{
  "num_hidden_layers": 11,
  "hidden_size": 224,
  "n_experts": 32,
  "experts_per_token": 1,
  "d_expert": 240,
  "d_shared_expert": 512,
  "hidden_act": "squared_relu",
  "moe_layers": [0, 1, 2, 3, 4, 5, 6, 7, 8, 9, 10],
  "router_score": "softmax",
  "normalize_top_k": false,
  "routed_scale": 1.0,
  "balance_loss": 0.00307,
  "balance_bias": false,
  "router_logit_norm": 1.0,
  "router_bias": true,
  "shared_expert_gate": true,
  "init_std_router": 0.0127,
  "lr_router": 0.00218,
  "vocab_size": 23401,
  "norm": "rmsnorm",
  "norm_eps": 1e-07,
  "tie_word_embeddings": "early",
  "optimizer": "adamw",
  "learning_rate": 0.00315,
  "beta1": 0.9,
  "beta2": 0.95,
  "max_grad_norm": 1.0,
  "batch_tokens": 131072,
  "max_seq_len": 256,
  "train_tokens": 488500000,
  "max_steps": 3727,
  "dataset": "wikipedia_en"
}
Below are experts of layer 3 (counted from 0) of a mixture-of-experts language model. Rows are named router (the router's row for the expert) and show model dimensions 0-223. Each number is 50 + 12 x the weight over its row's rms, rounded and kept within 0 to 99.
After each expert's rows: a language model's description of what the expert responds to. This comes from a sample of Wikipedia text that the model never trained on.

# expert 31
router:59 48 59 50 31 42 32 56 46 72 63 47 58 70 31 44 70 44 44 51 53 29 47 53 63 71 54 33 67 47 61 55 66 65 35 40 38 45 32 54 38 49 56 71 45 22 38 36 30 56 45 66 32 69 29 36 66 68 46 63 73 65 37 72 52 53 78 49 42 62 37 51 63 60 38 56 54 25 65 56 34 38 49 49 43 47 31 45 52 41 41 50 53 31 57 41 50 35 57 45 63 69 47 41 59 52 46 42 51 69 65 64 48 38 42 34 53 52 29 51 42 43 56 45 53 51 43 60 29 42 42 26 47 40 57 38 71 72 48 31 53 42 48 63 50 38 37 40 50 62 62 42 61 37 63 48 71 41 59 51 58 54 65 42 31 40 57 59 50 54 54 35 28 49 50 56 35 68 40 50 29 51 60 47 47 52 48 31 32 53 52 50 51 63 38 56 70 25 57 32 64 44 36 58 63 32 40 46 39 58 40 45 66 43 63 35 41 55 33 49 59 46 48 68
What it handles: Sentence-initial words and articles, such as The, However, According, After, While, Even, especially the first word after a full stop.

# expert 1
router:31 67 36 64 46 50 53 57 58 64 48 52 63 26 73 66 56 48 44 44 48 62 66 47 41 57 60 39 41 43 38 46 71 26 67 76 47 62 68 36 65 55 39 58 55 54 41 39 53 43 57 35 57 45 52 70 22 20 40 58 55 48 51 23 49 53 42 69 55 63 39 58 50 28 25 49 55 55 41 33 41 62 66 46 55 42 70 37 46 62 67 52 53 27 55 34 47 49 47 58 41 58 49 65 44 69 47 36 62 74 40 52 54 50 61 69 40 42 39 61 51 40 42 48 45 52 66 37 56 51 42 55 60 65 30 42 52 56 50 54 68 42 61 49 58 61 33 50 56 55 43 40 51 40 67 45 61 63 42 39 42 57 63 26 36 49 48 52 42 58 64 42 48 46 54 53 52 43 37 46 59 56 35 63 34 27 29 51 62 39 49 30 45 66 39 43 63 44 33 21 52 35 78 45 60 36 28 32 30 40 52 38 38 53 34 44 42 65 29 55 54 55 53 70
What it handles: Single-consonant or short consonant pieces starting or splitting rare names and words, such as m in Dunmurry, p in manpower, N in Nolan.

# expert 30
router:40 39 56 43 35 54 66 67 43 62 35 48 53 53 25 54 51 39 48 45 35 41 50 45 45 56 52 55 44 77 37 55 43 62 34 23 43 49 33 61 27 45 60 41 31 49 46 48 64 58 48 58 61 57 54 40 56 63 25 38 63 52 36 65 59 43 58 50 49 36 51 45 60 42 37 63 58 40 46 65 49 69 59 69 44 51 71 52 61 55 48 42 53 80 49 71 76 48 44 44 30 47 66 73 41 41 16 51 33 51 53 34 33 42 31 40 70 52 53 49 48 69 56 52 38 57 50 53 45 52 41 26 47 56 36 73 48 59 52 53 36 46 52 28 61 44 40 38 31 30 37 43 50 50 35 55 42 50 50 48 59 57 43 48 46 54 41 52 60 42 55 48 47 29 11 60 53 70 56 54 46 67 51 50 77 52 70 59 38 50 43 61 43 45 64 47 46 47 54 48 54 50 50 28 46 24 74 62 45 61 30 46 37 66 55 67 61 59 60 71 26 44 47 43
What it handles: Bare infinitive verbs after to, not or would, such as make, take, get, find, prevent, watch, uphold.

# expert 12
router:59 48 34 58 39 46 57 32 52 65 54 49 49 59 48 56 45 56 27 25 53 63 55 49 52 39 36 37 53 29 36 41 27 55 36 72 49 41 62 55 59 61 50 78 52 39 39 63 51 46 61 59 41 35 56 53 53 33 62 51 56 53 78 34 51 57 51 37 47 70 40 56 52 32 58 59 32 54 54 40 48 37 52 59 51 52 46 63 42 63 64 61 40 35 47 16 29 50 64 57 70 54 37 41 68 58 64 60 44 32 59 54 53 56 65 58 25 31 61 54 39 39 45 40 68 31 53 45 40 57 50 45 66 60 68 47 58 37 59 64 53 48 63 45 65 44 41 35 53 44 46 41 56 55 67 38 53 34 44 38 35 49 63 32 63 29 51 60 48 13 56 64 34 68 66 37 66 53 49 41 55 50 51 43 67 78 53 30 41 53 48 39 40 47 58 46 36 48 65 32 63 50 22 62 66 36 46 46 68 31 70 49 58 55 50 59 50 53 30 48 70 67 49 51
What it handles: Word-final pieces like i, um, us, a, ensis in Latin species names and foreign names, plus was and is after it or there.

# expert 18
router:66 42 59 43 43 70 59 49 35 67 55 60 54 45 59 53 42 29 43 47 50 71 41 52 21 51 53 69 48 57 66 79 49 76 59 36 16 47 47 56 46 57 38 33 56 37 34 57 52 61 37 82 41 48 56 55 52 62 58 34 65 51 38 38 62 46 44 63 70 50 50 38 42 54 40 31 43 39 49 51 45 69 47 55 50 50 60 70 77 53 54 64 51 59 71 60 66 50 52 53 33 62 58 48 59 69 52 46 44 42 42 48 69 42 34 55 47 58 65 54 37 60 46 59 67 54 44 77 57 52 28 55 44 22 40 45 51 45 59 46 59 43 56 40 50 17 54 54 41 55 45 51 64 70 47 32 59 49 62 47 48 57 42 57 33 38 67 64 37 66 59 35 43 49 65 51 45 47 29 52 48 64 66 45 45 41 66 48 26 45 45 38 56 61 56 63 64 24 42 75 46 55 58 30 47 40 58 56 37 35 35 59 38 58 70 48 51 39 68 44 57 28 50 65
What it handles: Blank spaces and pipes in empty or numeric table cells, plus date-range pieces like –201 and –202 in tables and sports stats.

# expert 22
router:47 52 59 42 44 52 61 46 40 72 62 44 66 40 77 65 31 22 38 61 38 37 46 64 41 46 37 48 45 58 47 42 42 64 41 40 46 49 56 74 38 46 77 32 54 50 48 52 56 57 50 50 68 53 51 31 64 62 63 40 38 43 50 32 61 39 44 68 51 37 50 37 59 54 50 34 68 49 44 72 46 73 34 54 54 45 66 34 49 43 63 54 67 59 49 49 74 38 45 54 51 64 52 46 69 65 53 61 48 38 43 43 87 49 67 37 76 71 50 66 36 59 34 50 59 39 66 51 56 62 42 61 55 52 55 67 36 49 48 55 71 50 39 52 41 36 48 83 28 60 51 54 47 43 69 49 56 48 59 67 46 26 49 57 41 51 45 55 54 47 70 50 27 43 47 40 47 64 39 49 42 65 47 68 39 67 62 36 44 35 76 47 55 60 34 56 34 49 54 46 53 57 36 53 54 61 37 62 41 67 41 53 48 55 56 48 74 63 37 65 58 44 21 65
What it handles: Pipes beginning table header rows after Results headings, plus finite verbs and auxiliaries after a subject, such as has, won, wrote, not.

# expert 14
router:29 64 45 46 59 48 55 65 56 52 55 65 28 60 52 79 49 51 72 39 40 64 48 60 47 46 63 42 44 36 29 13 67 53 31 43 67 34 70 69 60 45 65 51 57 60 43 62 40 56 43 46 67 52 53 50 51 50 30 50 46 47 52 43 67 44 35 48 52 41 58 57 63 42 63 46 48 36 42 52 54 53 26 51 46 57 40 54 64 53 63 61 59 53 68 33 30 53 51 53 60 30 42 74 19 47 21 33 58 41 46 49 64 47 63 65 64 54 56 62 49 54 38 60 49 57 60 58 67 53 37 39 52 73 64 32 72 38 48 80 51 57 52 53 63 51 50 55 56 46 64 51 51 60 41 29 47 50 61 29 36 46 58 65 53 49 54 47 58 51 63 43 82 53 61 56 74 45 59 59 40 51 60 65 41 33 32 76 54 47 34 42 38 58 74 62 55 58 41 60 39 65 48 55 57 62 49 36 61 47 59 51 42 60 58 67 59 45 29 56 43 68 46 67
What it handles: Second words and trailing punctuation of place, institution and team names, such as Santa Cruz, Red Sox, Valley, California, and of.

# expert 10
router:43 73 39 45 47 53 67 23 49 38 78 50 56 63 42 54 61 58 64 41 57 69 25 71 40 61 43 32 37 32 31 38 43 65 40 63 59 43 33 57 58 28 75 56 39 42 47 34 47 48 34 45 42 63 45 46 49 57 53 26 32 61 43 18 51 46 67 48 52 57 43 42 50 60 37 47 60 44 56 59 59 42 46 67 77 69 57 60 57 45 62 56 48 42 43 37 51 42 36 58 41 59 64 46 51 57 65 38 53 14 59 48 64 50 61 71 54 52 34 70 47 38 61 58 40 38 59 25 50 48 65 58 40 58 61 27 53 49 49 69 37 56 47 54 54 45 52 47 62 52 71 43 56 44 48 58 63 52 35 39 53 65 54 41 51 48 35 68 32 49 26 55 63 42 61 41 55 54 40 32 47 48 42 64 65 46 48 42 47 52 63 29 44 23 41 31 29 64 70 61 42 52 38 72 50 59 53 47 51 48 71 45 40 50 32 60 54 47 40 36 31 52 58 48
What it handles: Final syllables of personal and place names, such as -ton, -son, -ley, -man, -ville, -ie, as in Hilton, Oslo, Greco-Roman.

# expert 27
router:16 47 53 59 54 82 54 69 48 43 31 44 42 44 50 33 39 35 60 70 53 33 32 42 63 37 46 61 52 77 57 46 62 78 33 32 47 56 31 36 22 45 35 41 51 51 63 48 62 51 55 49 46 43 50 69 29 48 37 56 43 31 31 36 56 40 60 41 62 49 56 37 55 46 36 56 43 42 47 66 58 50 42 51 32 53 42 51 50 29 42 60 43 65 35 54 59 52 44 49 48 43 45 59 38 39 74 31 54 46 35 37 32 70 56 37 62 36 35 47 56 58 75 71 35 67 39 41 45 47 63 52 40 42 49 61 23 48 34 41 44 58 39 28 29 41 55 43 44 38 47 50 44 45 61 35 51 46 43 34 59 43 39 49 63 51 39 51 35 63 41 54 50 56 31 71 42 51 52 62 35 45 41 46 70 37 52 48 51 40 60 45 60 45 43 31 54 58 25 49 49 36 47 24 50 55 54 65 59 44 30 35 36 70 41 32 53 46 53 59 50 42 33 70
What it handles: Digit groups inside large numbers, percentages and table figures, such as 40 in 11,409, 36 in 1,364, and 300.

# expert 9
router:49 35 45 34 45 48 33 48 47 33 70 61 38 38 46 67 43 57 40 59 46 55 45 57 29 56 48 49 41 54 57 48 68 47 49 34 26 28 57 72 22 40 54 61 56 43 35 52 32 36 45 54 47 72 68 42 55 45 47 57 37 36 57 55 53 49 30 55 57 45 44 21 52 49 65 49 44 35 51 37 46 67 43 43 42 69 62 60 68 55 65 38 63 73 53 33 63 41 64 51 40 67 50 61 64 67 43 63 50 31 40 33 55 52 57 33 69 72 34 67 32 51 48 48 49 50 44 69 51 40 52 21 64 26 40 44 52 39 41 63 56 75 39 46 45 33 64 68 58 60 39 31 63 72 40 31 48 49 52 41 37 52 51 63 62 49 55 59 67 53 54 54 49 20 64 46 40 49 49 61 55 62 38 64 61 45 42 66 45 52 58 51 54 55 67 47 50 29 38 43 37 64 53 45 56 37 68 40 34 65 48 48 75 71 56 66 56 54 59 40 41 39 41 66
What it handles: Participles and verbs of personal life after was, were, his or been, such as married, born, lived, living, elected; also table pipes.

# expert 8
router:57 35 63 55 50 39 64 31 55 40 54 55 52 54 47 53 47 41 46 32 45 45 68 49 44 63 40 46 67 46 42 44 40 50 58 68 47 50 66 65 66 42 38 53 48 45 54 58 21 50 62 59 42 57 37 44 79 20 54 44 70 61 73 53 50 55 36 55 22 64 62 54 45 50 50 60 63 77 63 41 41 54 56 45 46 35 53 52 33 33 68 35 63 54 61 48 45 59 50 63 59 52 44 32 69 42 46 62 36 35 55 66 52 33 66 54 34 28 59 50 60 63 28 41 46 30 64 39 51 47 55 53 29 65 66 43 71 66 42 41 51 54 48 63 50 66 41 50 43 66 69 37 37 28 58 65 47 22 52 71 51 66 56 41 50 57 66 46 51 45 30 42 42 44 48 48 45 55 42 47 73 55 51 63 48 61 57 36 62 58 48 75 51 61 45 45 51 62 73 44 64 31 41 76 63 57 49 62 60 65 70 69 66 48 46 68 49 38 60 34 29 46 42 38
What it handles: Prepositions tying a noun or verb to its complement, mostly of, with, for, as, by, as in form of, voice of, award for.

# expert 20
router:43 67 48 56 46 45 45 63 36 37 34 45 36 50 52 58 66 29 50 60 59 51 68 50 57 18 65 49 29 69 60 67 46 56 28 44 46 39 35 57 48 45 48 48 37 45 67 35 60 55 46 61 46 47 54 66 46 48 40 55 49 50 22 62 36 43 61 45 71 23 54 44 45 56 29 47 60 36 43 36 56 52 46 54 45 63 41 73 70 63 30 63 41 68 41 69 54 48 50 69 33 56 54 67 50 53 56 59 51 29 38 36 26 66 40 60 63 62 55 34 58 36 78 30 53 63 38 31 76 49 57 44 40 50 41 59 38 47 50 59 36 26 66 50 40 43 72 61 50 49 55 41 51 55 43 46 47 70 47 49 54 59 47 61 37 52 45 44 71 51 55 51 79 63 45 57 40 40 65 52 55 37 72 35 58 41 53 62 56 39 45 78 43 40 57 26 31 50 54 55 41 55 58 41 42 47 49 35 46 71 46 40 52 49 68 47 25 58 65 53 26 35 60 50
What it handles: Everyday nouns and noun pieces after an article or possessive, such as car, police, gun, fire, business, plus pieces like chie-ft-ain.

# expert 5
router:46 49 70 60 61 52 88 46 51 56 47 54 43 27 63 44 33 43 54 45 33 64 46 41 61 67 35 49 55 46 51 56 57 43 50 44 69 52 56 51 34 51 38 48 56 47 32 47 50 58 42 53 35 35 37 36 49 53 59 75 57 48 34 71 54 77 58 54 60 48 44 68 55 50 51 50 36 29 59 52 47 73 43 53 48 44 29 42 58 32 35 67 43 28 47 36 40 43 48 36 41 36 72 58 40 76 47 63 45 61 42 26 72 45 57 35 48 68 36 63 46 49 45 64 39 37 43 44 43 48 43 45 55 30 45 38 58 41 52 40 47 37 40 42 44 53 44 42 66 56 56 31 50 58 69 55 38 52 80 39 67 61 54 75 37 30 56 59 55 67 40 28 48 79 66 78 37 50 40 62 68 47 49 54 41 59 60 54 54 33 64 32 55 55 62 55 65 43 36 40 58 53 55 34 60 33 47 51 61 51 53 69 38 42 64 68 44 68 47 56 46 77 58 52
What it handles: Subject pronouns and relative words opening a clause after a period, comma or conjunction, such as he, it, which, who, there.

# expert 16
router:66 27 66 45 62 55 56 29 35 54 42 52 63 67 66 57 54 38 36 44 59 77 43 38 67 61 58 65 73 62 53 34 27 29 79 36 42 50 57 63 47 56 63 47 55 64 65 54 49 57 57 55 42 63 71 29 42 45 42 65 56 39 72 42 53 50 67 50 34 59 63 69 61 57 54 39 44 73 51 29 67 66 45 65 48 38 50 39 34 71 56 34 42 49 49 57 72 51 65 47 34 52 58 66 38 54 56 25 40 66 48 35 55 62 44 39 47 51 47 52 60 49 34 66 56 37 42 62 62 38 50 68 53 36 43 44 74 47 44 34 52 51 38 54 53 53 29 49 65 34 40 63 31 47 22 48 32 52 56 57 49 44 45 58 65 44 48 59 35 52 67 56 49 44 67 63 39 54 61 31 51 48 39 56 55 40 75 36 60 72 45 43 45 42 38 55 64 52 39 59 57 52 67 54 47 32 56 64 53 36 41 50 46 76 51 50 36 59 28 59 40 46 45 68
What it handles: Prepositions, overwhelmingly in, also on, from, during, within, after verbs like located, born, kept, before the, a, his.

# expert 13
router:62 16 70 59 44 57 64 65 28 30 56 59 55 50 37 54 48 31 44 53 38 53 55 30 47 43 50 48 58 88 70 57 56 47 40 31 37 55 48 52 44 53 59 53 56 47 43 56 66 47 44 62 52 17 38 64 43 47 46 37 53 62 42 58 41 34 28 50 70 63 72 36 48 63 46 22 50 67 66 50 61 70 34 43 53 46 70 52 47 47 77 50 55 55 64 65 61 36 57 40 35 52 37 51 56 68 38 64 44 70 52 38 41 56 57 42 48 55 60 35 55 55 53 33 41 56 57 61 54 58 23 32 36 48 33 60 62 56 34 50 41 57 55 60 68 48 46 56 27 46 45 38 54 70 59 45 38 61 78 47 68 49 40 72 49 53 55 51 70 65 54 37 35 63 43 62 63 57 46 70 34 52 46 28 58 61 50 41 58 45 50 59 52 42 56 55 54 50 40 56 48 53 51 32 39 47 48 75 41 56 34 44 56 52 78 63 56 55 52 68 63 42 33 43
What it handles: Words after is/was/a that open a phrase, such as such, called, named, opening quotes, and prefixes re-, dis-, un-, sp-.

# expert 2
router:63 41 48 33 42 59 46 43 64 43 50 38 55 28 42 53 42 67 45 39 30 51 34 46 55 65 84 37 51 26 78 46 46 25 65 63 29 67 62 49 55 51 53 68 46 51 39 43 58 54 71 40 48 61 55 47 37 68 44 28 65 31 60 48 64 43 65 56 62 67 41 54 66 68 65 57 41 74 50 70 52 38 56 49 45 46 55 39 58 56 44 63 71 32 40 39 54 46 67 37 74 44 45 48 58 34 50 46 65 50 52 72 57 42 41 51 26 32 44 50 53 54 36 53 72 33 61 68 55 28 33 50 39 33 60 44 45 41 64 54 48 57 54 42 67 71 57 53 51 41 43 71 33 53 46 37 45 62 38 73 54 50 60 39 47 53 56 51 34 63 57 69 40 53 52 26 52 48 54 23 46 58 52 52 28 78 52 42 40 55 53 40 65 63 50 45 40 35 53 42 56 43 47 50 56 70 41 49 56 56 57 48 49 25 78 43 56 48 42 47 45 50 48 34
What it handles: Colons ending field labels and list punctuation in infoboxes, tables and match reports, such as Dam:, PubChem CID:, Smith, and dashes.

# expert 11
router:43 59 38 59 56 48 35 63 21 29 57 45 45 59 58 39 54 61 36 67 74 42 60 52 40 57 49 52 18 55 47 68 37 50 44 38 45 47 41 44 52 72 46 54 52 43 65 49 63 42 56 41 44 48 60 50 47 37 43 73 42 45 53 45 43 65 41 47 26 27 39 51 44 29 59 56 43 41 23 36 39 39 40 49 61 46 53 39 35 39 45 52 34 42 32 42 40 54 31 56 30 43 56 47 44 37 40 31 55 59 50 24 47 66 37 49 48 55 60 33 42 73 42 57 31 59 55 62 46 50 43 45 34 53 47 60 51 49 63 52 64 65 52 56 44 59 49 51 59 40 40 64 49 11 47 60 36 67 30 67 76 54 51 43 38 31 56 47 56 30 47 39 44 48 57 55 57 55 38 49 56 46 69 57 35 58 55 58 64 52 46 73 68 38 65 53 64 47 36 76 29 35 61 42 31 60 26 22 39 52 37 45 56 33 25 62 50 38 45 39 62 52 57 40
What it handles: Short consonant-vowel pieces inside rare words, names and taxon names, such as Te-ut-onic, ph-amp-hlets, phytopl-ank-ton, Him-ach-al.

# expert 0
router:75 52 72 42 47 44 37 40 68 21 37 45 46 36 45 25 42 41 62 59 41 43 46 43 40 65 56 63 76 65 66 54 51 51 53 27 55 69 45 46 44 70 45 52 72 54 43 55 61 48 54 54 49 45 41 38 65 46 69 68 48 42 44 80 39 46 36 50 53 56 45 40 44 51 38 68 38 49 55 74 72 56 62 51 42 47 58 37 30 36 57 31 52 32 54 65 53 48 41 39 65 48 48 62 52 69 65 75 54 60 55 37 39 54 44 46 48 55 37 57 42 39 55 45 40 49 51 52 38 68 54 62 52 49 46 48 52 50 47 33 61 27 63 62 39 54 36 66 44 46 56 49 32 81 41 61 57 55 74 60 56 40 42 40 66 48 44 43 54 44 40 45 40 46 43 59 44 60 62 52 34 51 36 38 53 71 46 45 41 57 72 58 66 44 34 44 79 77 50 48 26 59 28 48 41 34 54 42 58 74 32 47 47 61 66 48 54 30 75 65 54 43 43 31
What it handles: Articles and determiners opening a noun phrase, mostly a and an, also this, all, some, both, each, another.

# expert 23
router:56 52 59 52 52 31 58 31 56 50 47 39 69 57 48 40 51 62 26 70 55 44 47 38 49 43 42 67 72 46 35 50 44 28 61 69 36 52 41 44 30 53 66 61 54 43 47 49 77 57 48 64 36 41 51 43 20 81 36 52 24 49 66 51 51 59 71 67 69 75 64 49 50 53 62 58 45 45 79 55 52 54 57 49 47 35 72 50 73 47 53 60 70 34 44 42 39 43 48 53 49 36 42 30 37 73 41 61 55 49 35 62 58 41 26 39 39 58 32 25 33 62 49 55 59 48 37 69 60 50 54 43 66 29 29 45 45 44 52 80 47 49 55 41 74 30 65 63 68 55 44 54 45 63 45 63 49 54 45 37 43 36 51 59 61 51 48 53 47 56 41 50 37 47 52 23 37 50 60 52 45 53 64 37 63 57 59 51 43 62 43 54 44 56 51 39 42 40 37 55 52 61 54 33 48 48 45 51 34 58 33 44 64 41 59 44 37 68 75 44 43 33 48 39
What it handles: Infobox and taxobox labels such as Location:, Country:, Genus:, Coordinates:, plus coordinate units °N, °W and minute marks in goal lists.

# expert 21
router:70 51 53 66 56 68 45 43 39 45 30 67 55 51 71 56 28 32 67 53 47 48 64 41 64 49 51 57 64 60 56 51 74 49 70 48 55 35 75 77 60 48 30 44 52 58 51 41 59 35 29 58 35 42 62 57 50 56 57 69 58 34 38 83 74 57 39 47 51 50 56 50 42 70 53 44 44 33 48 46 40 56 51 41 49 71 62 50 56 54 46 60 24 55 43 43 47 39 70 31 48 51 62 66 38 38 38 41 46 80 49 53 74 44 48 39 60 35 61 66 49 70 33 65 61 53 49 54 45 39 49 52 55 40 52 36 37 64 61 23 72 50 34 36 36 49 40 60 46 45 49 30 53 69 58 26 42 43 41 58 66 59 42 59 37 45 42 50 54 67 59 38 42 63 54 45 41 42 68 36 52 57 37 55 53 40 42 55 44 66 43 55 55 60 64 73 48 37 35 40 45 57 59 45 45 40 58 54 49 37 38 42 48 48 60 49 69 51 27 22 53 32 72 52
What it handles: Opening parentheses fused with a capital letter, such as (C, (P, (A, plus he inside names like Chandrashekhar and southeasterly.

# expert 15
router:26 55 39 47 66 48 57 49 77 52 62 51 73 44 47 57 33 55 31 34 56 45 37 56 56 72 47 53 37 42 48 68 41 49 41 60 45 36 48 64 51 38 64 49 69 42 33 46 29 42 54 57 49 47 34 39 32 46 63 29 22 64 65 38 59 57 59 66 28 46 32 51 40 39 57 61 61 50 51 50 36 58 54 29 65 54 61 48 41 50 30 33 44 38 53 48 41 61 42 32 58 63 39 29 56 45 52 29 39 51 49 66 65 24 42 49 44 35 57 44 44 47 37 50 54 50 64 18 40 52 42 44 53 26 84 34 60 50 38 62 45 51 37 37 46 44 60 31 57 41 40 67 62 38 64 74 40 58 64 35 49 35 56 49 52 65 58 49 44 31 47 59 38 50 54 54 55 53 55 47 47 70 32 69 62 27 60 29 62 45 48 40 62 51 44 62 49 45 64 47 66 43 60 71 63 42 52 54 53 28 73 58 58 66 45 58 42 61 46 30 55 58 58 55
What it handles: Word endings fused with a final period or colon that close a sentence before a line break, such as s., ation., )., and refer to:.

# expert 25
router:20 66 38 45 61 69 58 65 56 82 50 55 50 68 46 50 66 71 59 49 45 54 65 43 54 35 51 43 63 43 47 79 61 60 55 35 50 57 42 48 52 38 40 29 54 66 64 59 46 50 74 44 68 51 39 50 47 34 64 38 48 65 58 27 41 61 43 61 55 23 51 58 34 47 48 37 43 59 33 59 48 42 39 37 15 39 41 61 41 59 58 64 43 48 60 63 63 52 66 65 60 49 32 48 50 25 48 67 75 52 64 74 61 61 58 41 38 41 47 39 49 31 44 41 47 68 37 60 41 47 42 56 39 70 36 56 77 55 35 52 49 40 55 51 40 44 47 40 37 61 45 36 47 43 31 45 63 47 43 33 54 56 49 44 62 69 52 40 67 46 49 49 56 41 47 40 62 63 58 46 49 44 52 48 47 79 30 43 54 61 37 55 27 47 60 53 58 52 65 31 50 58 66 34 47 56 54 49 56 52 65 33 23 38 33 62 49 31 53 46 65 30 46 46
What it handles: Vowel-led word-internal pieces in ordinary and foreign words, such as it in elites, or in Timor, ir in respiratory, ust.

# expert 19
router:64 54 57 41 35 54 34 45 54 60 22 34 51 51 90 68 40 59 33 32 35 47 77 54 59 58 56 42 68 35 57 35 55 46 62 48 41 68 50 19 44 58 53 76 48 58 54 51 57 43 51 55 66 38 43 60 34 55 47 40 42 50 55 70 66 56 54 50 77 55 69 75 73 48 66 38 61 41 36 65 44 36 45 51 69 53 49 57 49 49 42 40 45 60 46 76 50 56 44 63 67 57 51 45 59 57 66 66 53 67 38 51 50 42 42 56 44 59 41 41 62 53 71 46 60 79 51 64 45 44 32 53 65 49 49 66 35 49 77 39 48 56 55 34 46 54 51 42 29 44 57 75 58 51 70 46 68 45 38 26 28 40 55 42 53 59 57 30 42 65 66 57 43 64 43 48 73 59 67 33 31 63 45 40 49 48 44 41 51 49 44 51 47 48 63 68 47 32 53 40 44 58 47 61 37 69 54 52 47 40 49 51 48 38 51 46 37 60 46 41 64 71 40 40
What it handles: Bullet dashes starting list lines, line breaks in infoboxes, See also and other headings, and the possessive its/Its.

# expert 24
router:59 57 48 44 51 42 36 56 40 37 73 65 34 62 50 49 60 36 68 49 70 51 48 74 52 43 47 29 49 54 49 28 68 45 39 64 44 49 60 33 57 45 56 35 49 54 53 69 36 51 63 28 66 56 37 40 58 65 43 40 57 62 54 45 54 43 40 45 45 82 33 56 61 58 42 44 66 46 60 38 61 34 49 79 36 50 30 57 56 69 40 48 35 46 48 48 30 53 60 53 60 58 49 45 66 35 51 57 58 25 68 22 17 56 46 31 51 43 41 66 57 37 54 52 36 61 30 56 50 56 75 54 48 42 52 37 45 45 44 44 50 69 38 55 50 54 54 77 61 47 48 50 38 49 45 61 54 19 82 52 32 39 47 66 60 56 50 67 59 33 56 39 50 37 40 42 62 42 38 45 57 62 53 60 51 28 49 57 47 35 55 71 52 42 34 50 27 45 49 51 60 63 37 58 59 39 58 59 66 67 62 30 77 58 65 50 53 39 51 45 54 57 58 62
What it handles: Derivational suffixes closing a word, such as ial, ical, ous, ative, ic, plus possessive 's, as in entrepreneurial, District's, sophisticated.

# expert 17
router:38 43 45 63 41 49 51 59 60 64 49 72 59 52 42 40 54 61 72 62 60 38 43 63 41 68 35 65 74 39 54 56 36 56 60 31 69 50 61 48 46 64 69 71 52 62 50 51 53 62 32 71 72 58 62 66 58 61 61 46 29 56 21 39 34 34 47 69 38 47 72 50 49 62 42 66 54 50 57 43 51 36 66 41 58 28 49 45 33 56 49 48 65 40 66 80 57 63 36 25 41 59 54 43 35 58 50 48 54 57 52 83 56 46 58 61 56 67 69 37 56 37 52 38 56 30 48 57 55 64 54 68 56 49 49 59 45 58 69 34 54 31 69 69 50 64 60 49 65 56 49 67 33 46 45 42 65 62 35 64 54 67 40 71 63 62 38 58 23 49 38 66 62 49 40 51 54 62 38 56 47 40 50 43 34 57 34 57 56 58 50 47 59 37 33 64 58 77 58 58 57 47 41 52 55 55 53 47 57 63 35 58 28 56 53 36 51 58 41 56 26 48 47 49
What it handles: Table pipe cells and numbers in sports and statistics tables, plus at, to, until after verbs of moving or staying, like remained at.

# expert 26
router:57 45 38 72 47 45 53 41 50 40 49 26 42 62 48 38 51 43 39 49 50 66 54 54 52 61 71 64 34 62 54 54 29 46 56 58 55 45 42 52 49 58 37 17 61 28 56 55 61 61 27 50 34 54 65 48 23 52 44 60 52 29 54 45 54 49 35 24 43 64 49 38 40 49 57 42 53 26 32 48 37 39 51 42 57 76 33 45 46 44 42 60 31 74 57 55 69 54 41 33 40 36 57 45 35 38 28 46 34 19 29 57 63 60 71 65 53 62 56 39 30 63 49 51 69 42 64 33 59 42 62 42 67 54 73 50 44 51 50 47 46 54 67 55 50 72 57 49 61 49 59 59 58 62 47 53 29 29 46 56 39 28 50 56 40 80 54 49 46 51 33 49 65 48 67 37 50 58 53 62 33 38 36 55 45 47 40 66 37 61 49 32 59 57 48 54 21 51 34 71 55 62 42 34 48 52 44 50 56 52 46 56 35 39 70 31 50 68 49 56 43 55 50 61
What it handles: Initials and first pieces of personal names, often East Asian or with accented vowels, such as J., A., Y-ue, ā, ō, Jim.

# expert 4
router:65 33 60 25 61 50 64 58 52 53 43 38 49 46 46 62 64 65 67 46 64 48 53 55 56 43 36 50 32 42 53 66 39 64 23 51 61 49 56 50 51 46 67 39 42 47 46 48 42 50 44 51 54 49 48 42 61 63 57 41 46 61 24 58 40 30 53 44 63 33 45 39 58 58 47 32 45 56 35 57 60 36 58 40 38 49 33 42 42 48 32 58 72 51 38 55 34 45 61 42 52 47 52 67 51 53 66 31 32 25 53 65 37 49 49 50 65 57 65 52 51 39 69 43 65 58 49 34 50 56 70 54 62 56 37 48 55 48 44 50 40 56 40 45 51 42 66 37 50 59 58 60 63 40 51 61 48 36 52 55 40 45 60 49 36 31 56 20 59 33 56 75 66 53 49 60 33 21 54 69 52 35 35 40 28 44 58 64 46 52 49 57 37 42 53 46 26 83 69 48 57 64 49 60 31 82 44 38 43 38 66 66 31 73 17 42 33 49 66 44 50 53 75 51
What it handles: Capitalized nouns in section headings, infobox labels and table titles, such as Station layout, Species, Date of birth, List, Year.

# expert 6
router:60 56 44 31 56 50 38 35 60 81 48 23 49 46 50 51 43 34 56 68 41 40 51 51 60 34 65 46 53 31 38 46 46 52 38 69 51 44 60 63 67 58 37 59 57 54 56 44 74 47 44 36 53 44 74 67 26 60 47 49 66 49 46 49 52 55 31 53 76 50 38 67 42 45 62 65 32 51 62 55 63 55 37 52 38 67 56 50 66 57 39 41 66 65 56 38 31 53 46 52 63 30 44 69 60 49 38 27 67 64 64 43 40 36 46 70 53 60 45 52 53 63 57 54 59 63 45 43 57 32 37 58 44 51 68 75 69 51 65 59 56 53 51 70 61 39 78 39 52 33 48 53 65 48 48 57 53 87 36 40 42 58 32 39 46 55 56 09 58 38 63 47 53 37 44 44 43 37 63 36 46 61 83 36 50 43 49 52 54 50 49 46 48 66 45 34 66 28 40 52 46 55 50 54 48 72 62 55 40 42 53 39 56 59 51 39 58 49 61 72 52 61 54 49
What it handles: Fields in infoboxes and tables, such as coordinate seconds before ″N or ″W, month names, years, and labels like debut, chronology.